From a checkpoint of a small mixture-of-experts model trained on Wikipedia: 32 SwiGLU neurons an expert, 804M tokens.
Below are experts of layer 5 (counted from 0) of a mixture-of-experts language model. Rows are named router (the router's row for the expert), gate (a neuron's input weights, with its number), up (a neuron's input weights, with its number), down (a neuron's output weights, with its number) and show model dimensions 0-127. Each number is 200 + 20 x the weight over its row's rms, rounded and kept within 0 to 999.
Before each expert's rows: a language model's description of what the expert responds to. This comes from a sample of Wikipedia text that the model never trained on.

# expert 51
Pieces inside names and words after a capital or prefix, like Pr-ad-esh, pre-sident, New Yor-k, En-ter-taining.
router,194,153,204,193,179,189,177,214,197,209,189,180,223,195,222,181,229,180,191,202,210,202,213,214,218,186,207,229,206,234,178,187,208,183,215,206,227,193,215,197,225,164,225,196,177,212,223,194,195,227,240,177,230,213,237,181,237,214,174,192,211,226,223,192,225,206,192,183,214,213,182,160,218,211,175,158,234,218,186,210,224,166,226,170,223,222,183,188,211,180,202,222,199,230,218,203,240,222,186,187,184,224,229,183,196,195,190,208,185,221,199,192,196,182,219,180,183,217,186,206,228,170,206,198,193,234,225,192
gate2,176,210,186,172,211,211,178,203,192,235,194,197,204,221,161,204,216,226,159,247,202,216,214,246,226,182,207,225,221,214,208,179,207,189,179,177,241,186,214,210,184,185,250,229,208,211,191,224,193,193,187,171,192,215,183,182,239,233,178,219,222,207,198,219,166,178,217,188,181,180,194,201,199,211,198,192,188,196,175,193,218,196,172,150,223,217,233,202,197,211,183,210,185,182,181,225,227,205,179,208,184,201,242,187,214,191,204,195,215,229,213,191,212,206,193,212,230,199,193,222,226,201,184,230,227,204,199,197
up2,180,183,206,190,210,156,185,189,191,230,188,204,194,182,204,212,193,240,197,161,190,203,206,198,213,232,175,228,235,217,176,197,165,200,192,196,217,200,216,170,185,214,216,181,177,202,197,207,177,203,180,232,234,240,201,156,245,171,201,205,210,228,199,206,220,171,201,184,172,197,165,187,204,188,220,208,189,175,174,219,185,237,225,179,219,202,172,204,204,217,245,187,213,207,203,195,190,220,226,224,227,226,201,189,221,204,200,213,216,194,199,177,185,167,190,182,200,195,180,204,195,188,204,201,240,195,202,156
down2,222,213,208,198,182,214,199,176,183,175,186,200,213,189,202,233,205,209,185,210,221,240,191,187,209,205,220,176,248,188,225,184,171,187,197,213,210,185,200,197,237,193,205,185,189,222,185,208,171,183,208,226,208,178,171,239,185,240,183,230,221,251,164,197,198,193,227,191,172,195,224,214,207,170,198,218,199,194,194,216,222,224,187,195,193,199,234,212,209,215,238,200,205,179,219,225,173,201,192,236,200,226,203,192,160,201,206,146,235,167,192,190,163,187,201,190,206,211,200,217,177,205,196,215,178,191,184,204

# expert 57
Stems in sports and administrative text such as Games, Cup, World, Championship, Reg-ist-ered electors, postal c-od-es.
router,208,153,204,202,184,169,181,220,181,198,181,171,220,213,215,196,223,182,189,188,211,180,228,238,215,182,241,229,212,231,184,209,218,186,239,216,203,184,223,216,223,158,210,198,185,227,225,203,213,224,237,174,222,197,242,184,243,209,178,187,226,210,210,170,226,201,195,187,196,214,196,192,198,202,184,179,206,213,184,214,221,169,232,182,212,214,193,187,204,187,203,201,203,226,202,199,236,231,194,188,179,225,213,200,211,172,188,191,197,213,199,185,213,168,206,179,169,201,193,211,216,186,220,212,190,225,251,199
gate1,198,193,208,194,195,182,196,205,177,207,213,185,198,217,223,232,201,191,185,217,187,210,205,209,198,180,193,208,178,210,142,195,231,175,238,184,202,176,190,218,208,184,216,207,193,204,182,238,204,213,228,205,233,213,204,205,251,207,198,222,164,198,219,157,226,217,182,203,202,186,204,204,229,203,187,199,182,200,208,219,220,208,204,197,204,203,196,187,183,196,226,219,245,227,222,203,249,236,189,240,211,215,219,179,228,212,183,241,205,197,166,192,213,213,183,223,193,188,210,201,221,176,191,148,191,231,212,229
up1,233,224,216,232,207,191,178,208,216,201,193,187,209,157,190,192,199,226,224,188,213,214,163,187,193,249,177,194,207,189,221,194,183,212,191,226,203,204,251,166,212,189,200,217,215,181,217,200,186,171,169,202,188,169,169,202,196,170,164,192,202,182,179,252,195,186,189,180,181,214,177,190,160,201,204,182,205,198,194,190,199,213,182,173,199,197,217,179,186,218,181,217,184,190,191,203,185,229,206,196,236,217,187,230,196,178,180,208,236,200,232,157,219,210,177,204,214,234,199,228,202,195,180,223,204,222,202,177
down1,207,198,212,214,175,203,233,226,227,204,215,216,212,235,201,197,211,180,203,185,231,179,156,199,232,163,218,249,188,200,212,206,215,209,211,165,194,201,234,185,215,181,218,193,225,190,226,183,197,200,228,215,202,192,234,192,215,190,205,187,194,207,199,176,219,196,232,184,167,163,185,249,238,195,204,223,215,224,209,233,210,196,203,226,239,184,220,190,197,171,194,198,213,209,210,188,216,194,177,176,205,191,209,187,194,219,204,234,228,220,208,189,204,220,223,224,163,209,220,235,198,188,189,194,158,210,210,181

# expert 41
Second piece of a word after a capital or short prefix, as in Qu-enti-n, gu-it-ar, publ-ic-ity, J-ourn-alists.
router,176,148,216,199,180,196,190,209,174,198,196,173,218,194,230,197,222,186,192,208,218,192,217,200,216,196,223,245,208,235,179,190,211,185,219,202,216,192,231,209,233,156,215,220,196,223,220,202,202,236,255,158,223,197,247,185,228,226,179,194,229,224,227,177,220,215,200,204,204,208,196,190,198,216,188,174,217,227,185,205,225,177,223,176,223,211,186,189,197,178,208,199,192,210,207,211,235,218,196,198,188,221,217,193,207,173,192,216,205,213,201,194,194,172,211,174,185,211,200,229,235,189,209,193,196,234,232,183
gate1,203,189,197,210,179,214,192,153,177,190,194,200,209,192,199,181,194,182,189,192,218,208,213,160,183,197,207,210,212,182,214,201,206,170,205,185,227,204,184,213,225,193,183,213,192,186,202,216,242,231,251,170,192,176,209,188,175,197,180,202,208,178,213,191,247,211,167,214,188,179,206,168,213,208,163,221,222,223,183,202,232,185,226,209,234,207,195,191,200,198,224,190,211,215,250,216,268,212,183,204,196,208,220,213,204,204,201,231,182,220,212,223,219,223,187,190,181,172,189,206,194,196,193,223,255,193,206,209
up1,212,204,217,190,188,165,187,153,203,202,222,175,230,184,204,179,218,198,213,191,184,211,204,187,207,179,208,189,200,203,192,187,177,196,203,214,202,210,207,203,215,231,182,225,225,222,225,229,212,218,218,190,208,145,200,177,242,194,220,177,214,187,214,174,204,206,218,212,213,187,188,218,214,205,167,203,167,207,219,226,179,186,192,186,159,183,220,233,231,222,219,228,195,208,232,214,235,155,207,181,180,143,233,202,152,205,194,187,231,181,210,197,178,208,222,176,211,197,203,211,189,192,214,210,198,213,207,200
down1,210,183,184,206,205,187,217,163,190,177,171,230,233,192,185,218,210,197,203,195,193,202,192,192,227,190,211,215,197,202,206,195,228,184,177,175,211,204,201,209,181,196,191,222,190,210,222,217,209,176,185,201,168,185,263,199,184,196,203,160,219,212,190,158,182,194,218,191,256,198,222,220,216,242,213,156,223,177,216,207,210,160,198,195,188,192,208,214,212,214,213,179,245,252,178,192,202,220,203,227,195,221,175,213,190,206,194,190,211,220,205,191,175,235,204,212,180,211,219,238,210,202,221,222,186,189,203,227

# expert 5
Last piece of a multi-piece word before a space, often in place names or adverbs, such as Rhod-e, ultim-ately, Wol-ford.
router,201,192,221,204,173,189,194,204,196,226,185,165,199,237,196,157,211,193,204,172,227,183,209,214,216,187,225,213,215,223,192,223,233,178,214,222,218,171,207,184,204,167,203,182,180,228,227,176,182,209,205,182,227,214,227,165,223,228,185,175,213,233,213,171,212,211,167,177,177,214,185,183,167,215,194,174,211,232,191,222,229,179,247,168,216,231,192,188,233,191,199,216,190,201,198,205,214,205,220,197,166,208,209,208,224,202,209,208,196,215,184,200,204,172,237,207,184,212,172,216,196,184,228,218,181,208,226,184
gate1,182,199,205,199,170,231,183,172,231,264,197,181,183,219,208,189,223,233,160,168,187,181,202,234,205,216,211,187,204,219,224,170,242,188,175,207,189,189,182,171,179,171,170,208,205,205,196,183,164,190,228,227,227,213,205,186,226,257,204,184,213,228,230,221,186,216,180,186,199,180,192,196,218,206,207,196,192,213,187,219,212,179,208,173,203,193,191,192,217,175,192,190,177,195,209,195,183,184,186,194,221,207,201,217,215,246,215,195,210,235,211,218,198,223,171,204,209,212,173,227,188,178,219,198,204,191,203,198
up1,187,201,228,200,196,219,180,194,194,195,215,199,215,155,193,211,202,206,223,196,180,214,183,211,155,192,192,173,215,176,178,199,181,201,160,217,204,196,220,152,210,166,202,182,231,205,226,200,182,200,202,205,218,181,200,202,180,193,199,192,187,196,197,184,208,156,203,247,221,171,191,205,235,188,182,179,189,201,206,206,215,234,207,183,178,195,228,215,161,169,182,210,201,215,185,216,193,192,217,238,195,216,187,171,156,215,202,172,170,199,206,193,210,154,211,190,201,162,227,190,178,168,203,164,193,210,220,175
down1,223,197,183,200,214,155,189,235,219,183,202,208,223,230,222,213,214,145,185,207,182,183,211,189,216,208,186,209,188,175,226,225,161,231,198,198,241,212,225,176,194,227,209,169,174,218,192,208,235,214,197,209,166,175,177,193,220,211,178,194,231,200,158,235,225,185,197,207,204,196,193,202,205,228,224,229,180,176,194,217,183,225,167,219,173,207,198,208,211,206,220,199,187,199,201,218,211,192,181,191,179,211,190,188,183,175,169,185,202,212,212,176,190,197,219,177,207,169,188,180,161,189,169,197,188,205,180,172

# expert 8
Final word pieces closing a partly split word, often place or team names, such as Houston, Boston, Hampton, completely.
router,215,205,227,187,181,192,184,208,188,230,192,191,202,231,181,169,210,188,206,194,228,177,201,225,217,184,210,215,228,221,205,213,235,173,204,226,224,178,209,175,203,160,206,195,187,214,220,185,167,215,216,169,232,210,230,170,202,216,181,185,196,229,229,186,211,204,162,178,190,191,189,194,175,219,171,178,222,233,173,231,215,179,242,156,225,230,179,193,216,178,192,211,193,216,205,218,197,215,215,200,176,214,226,180,189,184,210,206,191,212,193,203,203,174,218,193,184,225,161,225,184,179,225,219,191,221,209,175
gate1,211,201,212,181,173,201,209,194,204,187,168,210,239,218,203,173,160,169,213,193,219,218,209,240,225,184,216,219,174,210,187,189,209,213,179,239,222,234,197,221,180,175,210,215,220,168,208,207,228,172,194,202,225,196,199,194,217,227,192,174,233,174,214,203,228,196,175,207,206,202,221,190,202,210,167,201,196,203,183,171,184,205,202,157,205,171,197,175,163,192,177,223,175,192,231,220,182,216,208,188,193,181,222,197,215,179,193,207,188,212,244,189,171,215,211,174,216,238,178,178,231,167,200,225,199,200,200,179
up1,196,213,185,171,190,158,193,198,198,195,192,226,227,254,204,203,210,165,215,196,210,220,187,229,198,197,186,190,183,198,219,177,201,228,200,225,177,215,181,204,173,218,189,201,214,204,232,211,228,163,186,211,209,201,219,182,207,213,202,175,212,234,192,169,188,166,215,172,205,219,203,226,229,214,190,196,212,188,213,192,176,191,205,166,198,159,199,219,179,180,186,191,203,187,222,158,180,206,210,176,197,196,200,213,173,184,199,181,179,194,201,225,168,156,208,217,253,219,223,190,231,181,196,212,203,183,160,228
down1,228,214,193,202,164,221,227,187,193,219,203,188,205,175,218,205,206,208,170,214,174,202,202,188,185,163,231,202,217,166,185,193,210,219,203,211,175,223,168,175,227,221,202,207,189,189,180,191,220,188,175,189,216,231,242,194,175,191,171,196,187,222,169,195,198,203,199,199,201,217,233,221,208,163,177,194,214,176,218,195,161,213,224,209,150,219,201,215,216,192,179,184,167,203,207,204,208,155,215,212,180,202,213,247,210,189,189,189,190,173,208,208,220,181,153,210,193,234,216,227,216,212,191,181,195,177,168,200

# expert 38
Opening stems of longer words cut before their ending, such as establ-, commun-, reg-iment, co-al, langu-age.
router,218,182,228,176,179,197,185,221,173,210,191,197,214,190,218,201,219,178,209,221,240,183,218,228,214,186,230,218,226,226,172,210,212,183,216,210,232,194,238,182,224,160,217,188,184,212,210,229,211,236,223,154,222,176,236,182,216,214,169,189,218,217,203,167,216,197,186,179,205,205,198,192,196,202,183,180,238,223,192,198,223,185,231,189,226,218,209,196,212,174,201,209,180,188,185,188,204,204,206,216,169,204,206,186,186,168,213,214,193,233,195,182,205,176,243,165,175,203,175,201,234,172,200,194,189,205,223,191
gate0,190,195,196,160,178,197,190,216,194,225,173,187,192,221,185,196,201,205,239,214,232,202,175,248,204,181,215,245,203,212,154,223,194,198,186,179,225,172,243,178,199,189,159,166,204,206,214,187,173,215,194,172,218,178,198,203,201,159,183,209,194,217,209,212,187,198,188,190,192,169,177,195,199,229,195,185,229,217,179,195,187,208,236,183,203,197,197,216,195,198,220,232,168,194,159,182,228,223,222,183,190,201,196,207,189,171,170,224,171,207,217,222,172,178,182,199,198,210,204,226,215,165,223,201,198,189,214,193
up0,235,203,187,214,193,212,181,180,201,195,195,190,223,171,227,169,217,176,211,160,164,167,208,208,223,189,183,179,208,194,221,237,185,182,196,243,194,171,170,236,195,210,214,182,207,207,179,190,203,188,193,213,221,192,219,174,225,223,199,168,237,223,164,196,191,195,179,207,161,230,188,206,168,202,212,186,199,212,222,232,236,186,185,196,200,232,196,204,220,167,171,226,201,222,223,197,195,198,182,200,190,204,213,171,204,219,172,209,210,203,166,196,204,196,215,168,187,211,202,228,197,183,222,226,178,210,207,161
down0,204,207,197,185,219,183,212,198,192,234,210,205,180,215,193,233,178,252,177,194,192,216,205,192,156,214,199,212,200,204,216,168,212,159,195,236,191,216,180,206,226,208,216,185,201,191,187,183,186,184,225,193,177,192,161,180,209,193,233,204,212,226,193,201,178,148,224,210,190,187,205,198,199,204,197,221,181,193,192,205,164,212,189,196,227,169,218,193,219,215,206,204,188,222,181,202,197,185,187,201,195,166,214,181,234,181,174,205,195,201,155,172,244,243,217,185,208,237,224,230,208,187,159,215,207,221,185,208

# expert 54
Stems like trans, pre, play, star, appear, high before an ending such as -ferred, -ed, -ing, plus em dashes in tables.
router,201,171,215,178,172,210,193,213,166,216,191,188,232,189,207,187,227,169,218,211,237,185,223,230,207,175,225,220,212,224,181,207,214,198,204,227,233,203,210,152,220,172,213,193,166,205,225,233,204,211,218,165,208,185,223,176,223,189,172,185,215,225,215,194,224,214,190,177,189,198,204,202,204,216,191,174,218,205,174,215,238,173,226,175,224,222,184,197,230,168,212,224,173,219,210,207,226,229,209,194,184,212,202,196,205,170,188,213,174,199,183,173,217,177,227,186,183,209,196,202,226,177,213,203,179,219,230,192
gate2,190,234,180,207,187,212,201,197,203,186,214,231,196,184,221,176,205,195,241,215,197,199,225,223,209,222,172,193,171,195,214,189,185,173,178,231,203,209,250,163,195,148,220,203,218,208,200,199,188,199,211,207,198,206,180,187,236,213,206,204,205,198,231,229,212,195,180,223,197,204,227,178,208,197,188,186,208,254,187,226,218,203,213,213,236,203,230,183,197,221,206,236,161,192,183,188,189,187,217,223,172,190,214,174,162,189,190,187,226,204,211,202,240,195,207,190,203,188,170,209,193,191,206,218,165,161,205,163
up2,200,221,190,186,197,197,196,200,215,148,193,191,216,226,181,246,215,214,190,208,195,238,204,203,212,198,184,214,202,223,225,211,220,210,182,213,209,186,212,189,166,253,213,239,164,200,214,213,209,212,178,223,207,204,216,192,201,204,169,201,211,191,195,220,202,138,219,167,224,172,206,208,192,197,187,216,197,206,170,205,181,191,202,202,207,194,221,155,204,220,212,207,197,222,171,171,196,204,164,186,172,178,228,200,170,163,203,208,187,140,189,177,206,180,203,204,189,191,195,177,219,209,214,228,182,202,185,220
down2,218,170,190,208,159,229,203,213,204,232,220,247,236,163,178,218,179,181,196,194,179,206,190,183,208,205,203,184,201,243,163,192,211,212,240,202,228,223,178,222,199,203,179,205,182,213,220,203,183,181,177,203,184,214,226,225,187,201,201,213,174,175,172,199,175,196,214,203,186,220,185,206,195,173,196,200,190,187,226,207,198,193,214,191,223,177,184,182,166,215,196,165,233,200,196,217,168,181,199,208,189,191,200,191,222,206,197,189,190,196,245,191,153,215,197,184,200,192,182,247,258,221,206,180,188,193,198,193

# expert 39
First piece of a word right after the, their, his, of or a, as in inn-ings, their inn-er, S-chool, high-est.
router,247,193,224,194,180,198,177,211,170,206,176,200,214,187,219,190,205,181,208,214,233,194,214,242,216,172,238,244,219,220,176,226,206,179,199,219,236,177,216,179,236,186,215,185,176,223,210,213,219,213,203,183,215,184,213,178,210,207,166,180,228,213,212,173,217,213,180,177,198,223,191,192,170,215,204,191,222,207,187,225,227,192,202,191,220,230,208,211,212,162,198,206,187,188,195,170,222,223,218,221,182,204,211,189,202,169,194,230,191,224,188,161,230,190,217,173,188,223,182,194,233,193,217,199,191,222,234,198
gate2,263,194,202,178,170,191,181,211,175,185,187,211,188,198,193,213,198,202,244,213,223,195,189,222,175,223,222,214,213,198,184,195,226,190,185,203,218,193,212,193,190,206,197,200,220,213,196,174,220,209,181,204,209,142,186,204,189,234,177,168,202,201,197,193,211,199,204,195,194,177,176,190,205,182,207,198,249,194,201,200,216,209,235,162,186,210,214,213,245,178,200,187,186,188,163,167,179,185,204,202,197,212,197,211,145,174,200,190,169,223,213,182,234,225,199,180,162,192,198,207,178,190,175,159,189,222,215,194
up2,242,207,213,191,186,198,172,220,215,208,229,209,178,186,204,211,194,179,217,191,206,223,197,186,179,234,202,201,182,214,186,202,238,172,190,196,219,179,204,193,207,167,197,201,205,237,183,181,227,186,165,236,212,177,198,159,192,223,158,164,200,213,185,228,204,176,220,173,210,230,167,193,195,178,237,197,195,186,202,220,193,216,237,199,181,206,231,193,212,210,233,174,177,185,169,196,164,204,200,197,206,209,193,232,171,207,231,166,182,199,228,211,232,211,194,182,191,211,204,222,172,213,185,182,195,229,196,215
down2,203,183,227,201,192,199,166,193,195,200,200,216,184,185,162,205,204,170,163,222,204,193,222,220,196,201,244,174,205,190,200,183,172,175,183,185,205,206,156,197,204,199,207,220,220,188,186,197,212,176,158,195,212,188,224,199,205,242,147,208,224,161,180,177,194,191,204,243,209,221,194,202,219,203,164,186,192,165,205,205,185,241,183,206,204,197,215,231,168,165,193,235,197,187,197,191,196,225,199,192,194,200,178,199,183,187,209,227,210,156,182,187,212,187,195,190,162,230,218,192,176,212,198,169,218,219,193,205

# expert 3
Word-ending pieces that complete a word after a short stem, as in st-ay, de-er, cl-ay, Har-t, and names.
router,195,188,242,197,175,217,181,203,185,230,193,183,215,206,196,162,209,175,212,177,235,192,214,210,212,176,207,223,219,208,198,223,217,181,203,233,208,181,219,190,208,152,188,179,188,207,237,194,178,206,209,187,208,198,223,176,202,228,182,169,202,217,214,174,203,212,163,161,189,209,185,177,178,217,198,175,223,229,180,239,223,189,248,163,224,221,195,191,225,191,199,223,188,197,209,203,219,219,220,185,181,232,215,185,188,205,198,206,186,190,198,207,205,173,229,188,185,214,156,211,192,175,229,215,180,215,222,175
gate1,190,204,190,178,195,238,193,212,188,178,198,191,201,209,224,187,167,192,190,212,199,172,196,191,208,204,189,172,203,180,216,210,206,197,192,199,218,191,240,183,228,189,204,191,202,218,204,179,232,218,192,176,217,200,214,219,218,196,181,166,231,237,192,135,191,214,214,192,198,193,177,162,173,219,198,182,247,229,148,201,234,214,184,183,185,201,183,192,191,182,187,188,190,251,219,216,224,201,166,194,194,226,225,177,193,175,167,209,216,160,197,209,210,164,187,176,217,199,185,214,205,208,205,229,192,205,201,207
up1,205,202,187,152,225,235,229,195,196,185,221,211,197,189,167,181,212,226,185,177,205,230,186,212,216,193,194,174,178,181,231,207,227,226,188,212,209,226,197,177,190,189,175,165,229,215,201,165,206,161,200,216,164,179,183,219,218,226,201,185,215,192,191,197,168,190,178,196,198,206,205,243,181,179,203,233,172,223,224,201,188,224,229,194,174,179,177,201,182,212,196,187,234,190,202,211,205,223,205,175,186,224,185,202,177,199,230,177,206,176,169,225,223,214,227,221,182,200,203,174,226,237,182,197,194,213,210,191
down1,185,213,204,226,200,181,240,182,213,201,219,185,214,216,209,198,202,197,188,180,206,191,205,199,198,225,202,232,174,197,178,202,249,163,189,209,177,224,161,204,178,207,173,228,204,213,220,201,176,199,216,164,213,196,163,201,180,215,200,200,169,190,219,169,207,177,229,216,201,208,189,164,222,223,191,229,195,218,196,239,222,232,197,163,207,173,200,176,194,168,208,184,192,229,195,219,187,191,200,208,226,205,203,153,204,198,176,157,182,167,177,221,183,180,193,184,206,226,205,225,209,189,214,225,236,207,190,214

# expert 36
Endings like ings in Rankings, is, es, and capitalized stems like Publ, Engl, Ber, Yor, often in tables.
router,186,175,216,190,191,204,187,209,155,203,186,170,228,204,235,189,200,178,200,175,213,162,216,220,211,177,211,250,227,222,185,207,216,180,224,238,226,168,234,207,211,165,202,190,207,208,219,183,195,213,221,165,222,188,234,171,211,219,164,172,230,217,213,200,221,199,187,173,204,202,181,189,188,201,202,181,236,209,191,209,224,184,221,172,223,218,208,229,218,192,165,203,171,208,215,207,217,192,215,200,185,223,226,182,196,181,204,218,192,221,192,203,230,187,194,186,181,208,163,218,193,187,209,200,180,232,218,180
gate0,173,195,219,201,201,197,219,195,185,198,229,197,218,213,201,201,154,184,189,171,197,188,190,199,215,175,202,206,210,214,190,209,211,193,195,236,190,198,191,204,195,171,185,215,182,210,232,205,203,211,187,203,191,174,209,171,177,214,174,211,256,206,170,206,193,160,182,183,166,178,241,191,204,207,212,184,159,158,194,201,209,211,223,158,180,174,178,210,201,217,206,203,203,190,218,201,230,187,191,226,183,241,221,186,175,161,222,230,207,197,181,204,207,159,195,204,155,169,184,225,206,195,222,165,176,207,194,210
up0,211,180,200,177,224,181,239,177,198,213,229,178,173,227,207,219,178,239,160,173,198,204,197,172,210,208,255,209,210,181,189,203,194,196,211,191,222,180,188,230,194,185,174,205,197,224,205,212,204,202,181,228,179,188,206,231,190,192,208,212,204,223,185,184,238,210,213,194,208,229,225,179,232,204,190,178,207,243,173,205,199,199,233,201,198,207,191,195,200,189,225,210,205,177,193,193,232,230,210,190,220,201,207,201,176,201,206,231,235,210,200,250,229,207,213,140,158,194,192,215,221,208,206,193,198,175,208,199
down0,203,211,179,217,190,216,213,199,204,179,206,184,208,219,157,236,183,216,206,178,189,201,213,135,204,197,205,214,211,209,185,209,192,217,207,200,175,217,215,166,160,186,216,229,185,220,191,175,191,204,194,202,193,212,184,192,197,211,172,206,209,213,179,247,229,202,214,196,200,186,215,163,228,248,195,214,150,186,175,206,217,195,230,209,218,228,226,223,193,209,201,194,217,192,204,196,247,195,202,203,168,197,215,215,201,185,195,168,237,246,218,197,222,218,193,208,199,202,149,174,173,197,213,200,190,199,191,203

# expert 24
Pieces like oth in nothing and others, and stems like giv, tak, consid, centur, known, plus Greek bytes and word endings.
router,211,178,193,199,176,203,196,212,181,204,198,187,197,167,236,195,201,168,215,179,232,201,191,219,216,177,207,213,209,208,163,222,226,174,191,209,210,163,215,176,227,170,217,176,186,214,214,191,213,215,214,176,219,206,213,191,192,218,178,191,233,230,226,172,200,229,167,161,206,199,187,193,195,226,196,178,216,218,190,223,219,185,224,177,233,230,191,195,191,171,197,230,186,185,209,180,225,230,201,226,176,220,205,163,207,189,213,217,177,209,180,200,223,179,222,163,169,204,191,222,210,185,230,213,178,233,221,170
gate0,230,204,216,178,187,229,193,218,213,209,197,186,203,198,218,211,180,166,224,216,196,221,219,205,190,244,208,223,189,195,162,198,217,178,197,205,216,211,197,201,204,229,197,205,201,228,193,183,207,176,176,192,191,186,192,218,203,241,222,178,198,232,219,244,198,220,182,166,197,213,195,186,205,210,184,190,204,222,194,218,192,206,128,159,179,230,193,185,219,204,228,249,205,194,219,199,224,197,184,217,218,193,200,194,219,140,190,223,198,195,220,173,183,201,196,173,214,206,196,199,211,163,218,182,221,167,212,206
up0,217,197,222,210,177,171,182,191,196,168,208,223,188,226,197,209,203,205,219,199,245,203,249,191,226,204,225,182,188,202,181,240,182,211,205,193,180,197,201,207,222,228,221,167,203,208,181,163,176,171,238,194,226,206,190,201,222,191,205,213,200,194,189,230,156,183,168,189,170,198,202,163,185,199,168,200,196,185,196,175,179,218,227,164,185,192,170,174,238,195,217,236,208,204,193,230,181,204,177,220,208,178,201,200,214,206,191,176,184,197,210,173,221,178,209,172,178,214,200,187,176,219,188,186,222,165,216,190
down0,217,217,198,219,233,177,207,199,209,160,219,195,219,236,218,228,221,170,194,195,188,205,165,224,206,216,214,212,227,234,192,201,196,226,176,209,212,187,181,186,219,196,215,161,194,201,179,161,201,192,232,202,205,194,194,224,206,190,215,195,191,172,246,214,172,213,199,202,208,169,223,201,202,187,172,186,197,155,179,222,165,183,245,186,206,198,200,220,207,208,172,220,199,203,174,226,212,185,186,217,203,186,201,199,221,172,205,213,139,188,197,181,172,235,182,211,226,197,166,186,224,216,221,192,202,191,196,213

# expert 40
Second pieces of words and compounds like Un-der-standing, we-ek-ly, broad-en-ing, Main-tain-ed, plus whole stems like politic, film, season.
router,213,154,236,185,183,215,190,231,172,217,179,180,224,186,210,207,209,189,204,193,246,189,228,231,227,173,214,233,219,227,170,227,219,186,192,200,223,185,232,201,223,162,199,196,169,215,227,192,213,224,205,181,211,214,233,175,210,232,180,182,225,222,223,175,227,213,193,185,206,189,170,191,166,219,204,199,217,230,184,217,222,194,230,190,210,221,224,189,223,192,196,199,173,188,174,187,215,226,200,212,176,218,201,176,189,182,199,204,191,211,181,177,230,191,216,175,190,220,175,197,227,205,213,199,196,207,223,180
gate2,194,207,220,169,201,184,222,224,216,218,199,206,230,213,175,226,201,186,203,208,193,221,198,174,205,207,198,228,187,213,236,213,191,212,199,203,203,209,175,210,223,214,184,198,196,208,209,159,236,222,189,161,224,186,220,210,211,188,194,239,224,219,203,162,182,200,170,193,207,195,201,187,159,235,204,196,189,264,179,221,221,197,205,229,198,207,184,173,181,215,168,214,218,203,208,163,229,213,170,178,184,215,192,199,167,203,194,174,181,167,215,196,202,203,254,203,226,208,175,165,195,192,202,196,190,207,186,180
up2,192,225,208,181,222,199,181,190,213,201,224,217,192,189,184,171,243,224,184,158,215,208,216,226,245,161,211,186,194,210,196,188,186,197,197,166,232,228,224,207,177,193,206,211,198,216,214,221,214,189,186,199,221,174,208,175,233,181,186,199,180,183,183,221,185,168,209,213,170,193,234,216,211,193,190,191,215,181,211,202,201,209,180,193,163,202,198,200,203,219,174,188,168,244,195,188,210,143,165,201,179,199,223,213,226,205,226,187,210,165,213,224,216,200,213,188,194,190,232,207,189,234,201,247,192,203,222,187
down2,196,195,218,232,215,206,188,197,195,214,221,185,192,169,206,212,209,194,219,202,195,165,206,195,212,172,206,178,234,230,215,234,220,183,164,210,198,205,182,203,207,216,188,179,200,206,212,194,154,225,187,233,177,183,200,234,203,199,187,176,208,171,165,229,217,219,222,202,205,214,221,184,195,208,177,189,220,196,198,174,203,183,185,175,216,206,166,189,202,193,199,220,200,186,187,212,197,236,161,215,222,210,201,203,193,202,210,182,204,228,185,244,179,158,216,161,133,193,244,212,201,186,189,204,212,170,178,184

# expert 50
Pieces inside species names, chemical formulas, LaTeX, ISBNs and bullet lists, such as Micrurus mich-, ge-ophyte, n}, 978.
router,216,186,224,202,180,207,181,230,168,222,180,188,242,216,211,190,207,194,228,197,239,195,208,224,223,172,212,212,200,247,201,198,216,187,209,217,242,191,217,191,225,196,241,178,182,191,225,210,219,208,222,183,232,198,223,188,211,202,168,192,238,228,223,174,197,205,197,163,190,226,188,197,191,216,187,198,247,205,184,225,218,178,213,164,227,231,200,211,201,180,196,222,172,203,221,177,229,210,187,217,171,213,218,182,201,160,191,210,182,204,182,185,207,182,218,171,187,215,183,200,213,186,211,214,192,211,228,183
gate0,191,194,165,197,192,186,220,213,206,226,181,204,197,232,208,198,236,174,201,223,215,192,185,201,254,168,200,220,206,194,194,213,192,205,224,207,218,209,164,198,195,198,162,189,201,183,201,235,219,201,193,199,186,212,215,180,207,166,202,168,254,212,148,188,215,217,192,194,238,181,232,203,207,203,189,204,196,189,225,229,199,195,202,172,223,199,234,193,197,181,219,211,186,232,199,204,196,209,211,218,182,212,210,173,201,199,182,204,166,142,173,215,190,220,217,180,189,181,236,197,227,215,233,201,216,190,232,213
up0,186,215,178,207,199,194,202,201,204,217,201,216,187,213,193,188,214,195,214,229,218,216,179,193,249,192,174,214,205,214,186,207,190,172,213,203,211,217,173,189,176,191,191,208,186,184,219,248,233,190,211,157,199,204,203,177,211,168,221,192,239,185,171,206,219,197,183,214,234,208,250,206,227,213,188,209,182,202,227,221,231,176,178,175,232,177,240,219,228,200,203,190,175,253,209,200,195,237,217,223,172,192,208,192,186,182,175,192,201,173,208,225,192,176,212,194,216,171,220,209,206,188,170,216,204,209,236,190
down0,184,227,171,184,169,201,221,221,212,187,196,198,196,204,211,231,203,186,190,211,195,145,197,166,212,184,171,184,169,220,208,186,181,233,209,162,171,182,230,204,211,202,220,212,183,187,213,174,221,195,190,184,184,196,215,210,196,214,192,185,201,154,180,192,167,195,184,219,189,208,226,230,209,212,222,264,161,189,195,195,211,225,173,191,189,211,183,186,195,216,183,184,177,197,218,217,207,222,187,158,173,173,202,204,193,195,172,238,201,193,213,175,188,197,198,228,200,168,223,205,220,180,206,173,181,221,207,193